Experts of a small language model.
Experts: 128 SwiGLU neurons an expert, 2 picks a token, a softmax router.
Below are experts of layer 7 (counted from 0) of a mixture-of-experts language model. Rows are named router (the router's row for the expert), down (a neuron's output weights, with its number) and show model dimensions 0-127. Each number is 200 + 20 x the weight over its row's rms, rounded and kept within 0 to 999.
After each expert's rows: "raises" lists some tokens whose logits its average output raises strongly, later layers aside. This comes from a sample of Wikipedia text that the model never trained on.

# expert 53
router,166,177,182,193,209,211,204,217,223,235,216,232,177,191,189,225,208,193,163,203,173,180,219,186,178,197,181,185,239,193,180,227,198,181,167,229,211,209,189,211,188,192,200,203,169,173,179,214,209,172,194,189,155,212,174,166,217,189,172,189,183,171,183,203,211,221,209,220,193,174,176,203,178,206,159,237,193,193,198,210,201,202,195,190,224,202,196,180,181,179,179,187,188,184,200,162,214,168,222,195,251,182,159,184,168,205,203,193,222,211,193,193,177,216,229,225,186,209,199,240,217,219,203,202,207,215,203,215
down1,214,188,180,253,187,194,165,199,224,225,195,197,211,185,178,190,171,207,181,201,201,182,198,177,193,212,225,188,224,183,221,213,198,202,184,204,207,202,224,199,173,218,227,180,213,189,234,197,208,183,185,191,167,190,203,186,144,180,157,174,227,209,207,191,216,199,177,224,247,191,175,170,211,175,207,244,185,205,220,195,175,209,192,193,203,198,209,202,222,192,216,202,203,168,198,213,215,174,228,213,171,207,182,198,234,193,209,187,192,205,205,189,188,208,156,234,220,205,193,220,223,178,161,207,191,168,238,221
raises: "in", "-", "cl", "v", "ass", "form"

# expert 20
router,233,180,231,183,197,211,168,193,186,228,203,203,191,184,182,232,217,180,207,202,188,161,212,146,174,202,204,200,209,199,226,185,195,186,225,236,178,191,216,180,174,214,215,197,229,213,228,211,160,179,208,181,202,212,182,212,222,188,181,206,190,177,208,222,207,181,183,201,232,200,208,197,200,172,190,180,197,220,152,190,180,194,203,179,201,223,149,223,233,182,181,205,222,223,194,217,166,216,205,209,194,193,199,220,185,240,214,238,201,190,220,205,198,182,206,225,213,215,235,181,226,197,240,200,188,181,224,212
down18,208,190,244,197,203,209,199,165,189,216,209,222,206,226,228,174,192,184,160,172,176,204,229,177,222,190,180,196,216,225,168,185,216,189,198,213,188,179,215,201,204,219,204,206,197,216,227,200,200,204,214,169,167,216,174,186,200,188,192,198,188,214,168,233,207,213,215,154,194,193,181,204,174,190,192,188,165,155,192,246,177,198,177,184,208,206,182,192,233,204,195,216,220,196,212,153,235,204,184,195,223,207,187,178,217,198,157,199,147,201,169,164,227,200,212,199,217,201,187,197,193,183,196,222,199,193,180,211
raises: "at", "ent", "it", "ation", "ing", "ar"

# expert 10
router,206,216,172,219,214,188,166,221,201,231,238,215,217,200,219,211,186,173,227,200,225,200,217,221,205,239,218,183,193,212,206,211,222,227,190,202,166,190,181,223,210,242,154,212,197,233,193,194,159,199,161,209,179,194,226,181,183,219,196,234,176,219,217,221,185,201,193,191,184,234,214,190,192,195,234,195,203,180,199,189,175,170,195,196,184,198,236,243,228,188,187,215,223,229,208,221,200,226,172,209,204,192,190,222,213,184,198,210,222,189,165,179,223,179,191,198,171,184,191,189,216,219,207,197,170,197,196,167
down1,214,178,221,219,226,212,208,189,206,195,185,204,219,221,202,145,182,183,158,198,190,169,206,222,222,197,182,206,195,180,222,214,216,188,211,204,180,199,226,188,228,192,230,207,242,189,192,176,200,212,174,202,195,204,230,204,182,177,199,207,211,211,195,186,210,223,235,222,199,215,208,193,201,208,219,195,207,220,218,188,189,178,205,199,187,168,219,225,167,198,192,229,217,232,247,242,241,186,178,227,183,179,237,213,178,207,189,208,197,162,208,205,205,212,174,225,226,206,204,186,192,186,145,176,182,206,231,207
raises: " and", "is", "-", ".", "am", "i"

# expert 15
router,240,204,208,172,213,197,168,202,197,228,253,208,172,197,217,192,229,179,162,184,193,236,211,227,194,178,238,175,186,239,200,209,231,215,178,217,195,202,203,230,207,200,219,227,203,197,209,208,193,189,225,173,245,202,214,196,171,184,213,167,187,189,216,197,170,188,199,192,185,197,201,194,227,214,236,220,202,196,182,188,163,181,198,204,216,223,162,202,193,214,188,209,215,221,186,207,194,209,172,192,201,202,175,192,187,153,180,236,188,206,207,192,194,171,202,226,210,229,207,209,164,181,205,197,192,210,236,222
down0,230,176,206,205,226,185,217,204,196,212,181,204,188,203,210,200,210,244,178,194,199,204,202,223,205,202,187,227,200,210,157,215,256,220,227,195,206,206,182,220,180,196,197,192,187,206,190,220,202,209,223,173,175,217,190,170,170,209,228,181,188,220,246,182,190,212,198,202,225,204,209,203,242,200,192,208,187,177,170,171,210,175,260,190,205,219,207,169,185,212,209,185,169,222,182,184,197,194,178,199,164,213,169,191,193,196,241,176,190,179,161,167,232,184,210,224,213,208,170,209,188,185,181,193,197,217,190,191
raises: "ed", "at", "et", "and", "ast", "ac"

# expert 18
router,198,201,194,221,206,192,185,226,171,217,182,206,190,186,181,200,198,203,177,149,214,187,190,154,215,216,177,180,201,211,214,225,204,208,194,215,202,220,240,173,227,206,205,183,160,220,204,214,204,195,219,189,187,193,186,171,200,184,213,178,203,194,198,184,192,159,194,215,189,180,213,222,196,204,217,238,235,190,208,192,229,178,219,189,196,213,212,209,191,203,200,203,182,210,164,154,210,240,200,200,176,162,173,221,222,150,224,211,205,216,178,198,189,196,162,183,226,191,208,168,193,177,223,250,216,213,202,177
down0,186,212,173,250,202,223,213,213,186,165,186,197,200,187,209,207,207,208,187,219,226,160,201,231,212,194,188,228,176,168,226,200,224,171,215,201,223,182,218,198,199,213,219,225,209,230,204,187,236,192,214,226,220,194,182,201,223,168,183,229,206,198,197,185,209,197,185,167,201,162,186,178,245,209,205,188,165,230,200,195,172,168,220,224,177,157,193,209,197,213,190,217,184,204,202,227,226,208,165,216,213,181,216,178,202,169,229,209,220,178,172,182,219,222,170,196,208,194,181,169,187,196,204,186,202,208,195,223
raises: "ap", "arg", "all", "am", "o", "anc"

# expert 9
router,209,235,201,156,214,208,212,203,201,213,236,157,178,237,197,211,184,194,207,198,169,228,168,230,185,204,205,174,175,227,186,198,214,213,171,204,211,222,236,211,206,187,206,193,203,244,211,198,186,174,221,218,192,191,176,198,178,176,182,180,235,218,206,203,204,209,231,189,204,182,227,187,178,215,187,204,215,191,213,185,218,224,209,199,193,213,202,186,193,222,221,197,192,210,194,223,162,224,164,211,186,154,201,192,177,176,180,205,212,224,180,231,188,193,188,239,215,248,167,210,191,193,176,201,232,192,210,214
down0,226,184,206,185,222,226,218,189,189,233,196,175,218,217,180,205,196,195,190,203,218,206,181,218,208,213,190,227,196,164,205,201,229,221,191,184,222,201,166,204,183,214,196,206,201,205,231,176,153,208,192,192,208,217,212,252,203,233,242,194,215,179,217,203,183,171,184,240,226,191,178,196,170,132,204,180,213,215,201,191,211,222,214,197,182,202,203,218,183,180,204,201,224,196,204,170,219,219,242,169,198,195,244,206,226,208,225,181,187,199,184,203,186,214,202,213,171,211,239,212,185,177,194,229,195,207,186,212
raises: "em", "ic", "or", "ur", "un", "ach"

# expert 55
router,214,181,215,216,195,194,213,186,191,216,213,198,191,183,189,170,210,208,193,208,160,204,233,226,171,174,205,214,184,194,192,209,232,171,203,197,191,222,202,183,204,190,210,198,176,184,166,205,236,214,213,193,188,165,191,168,181,207,216,210,234,257,204,190,216,188,154,212,232,196,217,196,214,201,226,211,205,184,220,227,164,175,224,203,205,196,187,166,200,189,214,151,208,183,206,187,205,194,247,179,166,209,171,203,163,193,200,224,191,182,191,155,214,192,231,222,185,202,192,233,200,222,177,219,196,205,203,190
down0,221,210,201,182,214,210,205,182,188,218,188,167,180,220,203,206,188,204,184,157,218,203,218,184,207,235,227,198,181,191,210,194,195,183,196,213,219,250,205,208,219,180,178,223,229,212,186,188,210,201,201,190,221,212,190,227,214,211,161,205,191,186,184,195,206,178,186,197,179,211,244,186,193,222,168,213,181,203,210,177,198,213,201,171,201,220,192,205,159,189,186,178,197,207,201,182,214,185,182,236,212,186,225,188,161,200,133,205,193,213,242,233,191,151,181,199,182,199,172,197,167,186,220,167,185,170,182,194
raises: "c", "f", "b", "-", "p", "st"

# expert 21
router,194,177,205,221,147,186,220,217,188,162,172,224,202,207,175,216,206,222,164,179,182,215,174,189,223,211,207,173,204,197,136,210,219,188,205,218,207,184,168,229,205,230,190,200,184,186,220,212,208,202,211,197,220,185,214,222,236,189,203,215,178,259,204,211,181,214,203,220,191,181,211,199,200,205,181,210,200,212,202,215,188,191,197,199,183,202,198,179,223,230,208,227,199,159,232,213,227,210,182,182,228,223,163,181,224,228,184,229,191,202,192,208,187,215,197,227,199,208,201,182,207,225,176,191,200,167,163,207
down18,210,255,191,193,177,201,236,170,213,220,170,195,206,170,167,211,189,190,238,229,171,205,206,187,222,225,194,190,206,187,225,222,207,179,202,189,209,175,179,189,201,180,158,193,191,222,171,213,207,218,225,231,240,193,174,222,204,186,206,209,183,198,228,196,174,200,155,209,219,224,184,220,185,175,189,189,224,225,189,197,181,174,230,223,215,201,235,242,218,186,211,192,188,202,214,205,204,185,157,177,201,177,190,196,200,192,202,204,197,205,192,218,238,197,174,169,192,185,203,222,209,224,205,181,202,177,223,181
raises: "-", "\n", "====", "In", "==", "The"

# expert 22
router,162,196,199,150,159,194,224,215,179,189,186,204,209,228,201,227,201,196,155,211,204,189,197,187,186,178,213,208,166,196,226,179,162,189,205,237,182,216,202,227,214,193,200,185,190,231,189,191,200,226,229,198,233,212,179,183,197,200,202,196,216,168,209,175,233,209,211,219,198,183,196,227,167,201,215,176,222,211,175,199,232,173,207,211,183,211,173,173,200,240,206,162,208,218,192,201,193,218,197,192,169,177,225,182,196,173,225,177,211,217,186,204,213,207,155,201,210,214,199,214,214,173,224,221,162,209,218,207
down18,233,228,160,189,187,203,167,209,182,220,220,181,214,194,199,211,215,200,160,162,208,191,255,214,192,206,195,194,217,219,221,195,203,209,230,169,182,196,236,182,186,196,205,201,223,221,197,204,211,185,218,192,232,219,194,189,162,210,222,219,225,180,194,207,196,178,220,243,198,190,213,219,190,201,210,220,185,176,242,172,238,212,227,202,214,180,186,183,230,162,219,179,179,220,172,219,224,193,227,155,204,190,213,200,199,200,198,190,222,205,191,185,193,182,188,186,219,196,218,184,215,223,194,181,167,230,192,220
raises: "il", "ly", "un", "ed", "an", "all"

# expert 42
router,169,223,208,182,180,182,220,206,204,225,177,215,176,219,202,174,209,184,211,224,196,221,181,203,207,196,165,167,219,221,192,200,204,187,214,215,201,206,219,185,201,219,168,169,218,198,205,189,196,192,215,175,200,253,163,213,188,199,185,184,196,180,239,230,188,189,205,208,243,198,187,214,190,207,206,212,229,207,181,221,225,226,193,191,202,193,157,237,246,166,226,205,212,223,209,171,173,205,231,191,192,211,211,230,199,205,229,195,217,196,181,218,207,234,218,177,194,223,189,237,214,192,173,212,180,177,165,203
down1,218,215,205,176,185,215,194,178,208,213,207,188,241,190,171,216,192,202,183,183,208,204,186,206,217,210,193,174,237,196,235,178,178,227,164,196,183,222,214,173,212,197,194,192,174,222,178,182,211,197,193,207,187,228,206,211,181,204,199,203,244,216,224,187,197,186,176,220,178,177,209,180,257,233,221,197,199,170,204,216,192,179,233,179,182,186,228,215,187,199,215,207,210,254,191,212,198,193,207,165,200,217,199,207,238,185,216,249,219,216,209,241,234,175,204,199,197,172,183,200,182,212,205,217,175,216,173,202
raises: "es", "ed", "e", "ing", "s", "e,"

# expert 61
router,203,216,216,151,213,185,185,197,201,161,152,228,192,163,235,196,187,187,218,193,205,237,213,214,212,242,208,206,171,190,200,222,199,193,174,202,170,182,194,204,227,179,211,183,188,159,230,188,219,189,191,184,232,205,236,183,205,206,226,178,190,244,188,192,163,229,180,180,214,215,229,215,178,163,200,214,206,184,202,189,215,175,200,218,175,199,156,217,210,194,207,199,216,217,175,217,196,208,201,208,200,199,188,203,180,200,218,187,215,183,231,206,177,211,177,186,239,221,203,190,180,188,174,202,215,225,187,197
down0,228,190,202,215,192,199,162,220,156,221,223,174,210,209,218,185,201,177,208,204,236,182,194,170,223,171,235,193,198,190,202,197,178,229,183,186,207,221,189,238,198,180,244,161,186,197,192,187,211,193,185,237,184,188,209,183,231,220,247,205,219,211,230,202,198,170,192,206,198,217,189,192,181,165,226,192,209,179,205,206,163,229,216,145,193,170,207,178,215,208,213,210,197,206,206,196,226,186,177,211,193,204,196,207,197,186,219,195,180,201,185,200,199,206,179,154,225,204,195,214,210,249,186,220,221,195,213,186
raises: ",", "s,", " |"

# expert 46
router,194,226,208,189,207,208,195,207,178,197,183,231,219,178,218,192,205,188,180,189,200,224,175,232,182,171,208,189,188,208,222,227,217,231,187,207,206,193,199,228,209,183,229,226,229,221,168,246,186,226,198,206,226,205,189,178,186,208,204,202,162,203,193,242,151,224,242,162,196,180,184,194,180,170,209,211,213,208,213,245,222,226,202,207,198,176,205,188,217,178,230,224,188,222,189,185,207,183,222,223,163,208,190,232,235,204,196,178,195,211,226,179,216,210,226,197,214,198,229,218,195,185,192,185,214,192,232,193
down0,186,180,196,177,189,217,222,212,219,154,181,185,202,213,204,230,193,178,196,234,204,194,164,210,204,198,164,205,187,232,191,208,210,225,176,213,200,193,199,215,208,233,215,210,213,184,213,204,219,220,186,227,179,220,219,185,192,212,204,211,206,195,198,185,169,201,188,176,188,210,222,212,200,170,210,199,205,190,199,229,187,205,185,162,201,183,222,231,198,180,219,197,200,183,209,214,214,210,188,257,227,198,223,222,167,217,173,216,216,196,230,215,165,182,214,159,155,231,214,170,235,229,187,175,213,219,202,243
raises: ",", " |", " of", " in", ".", " on"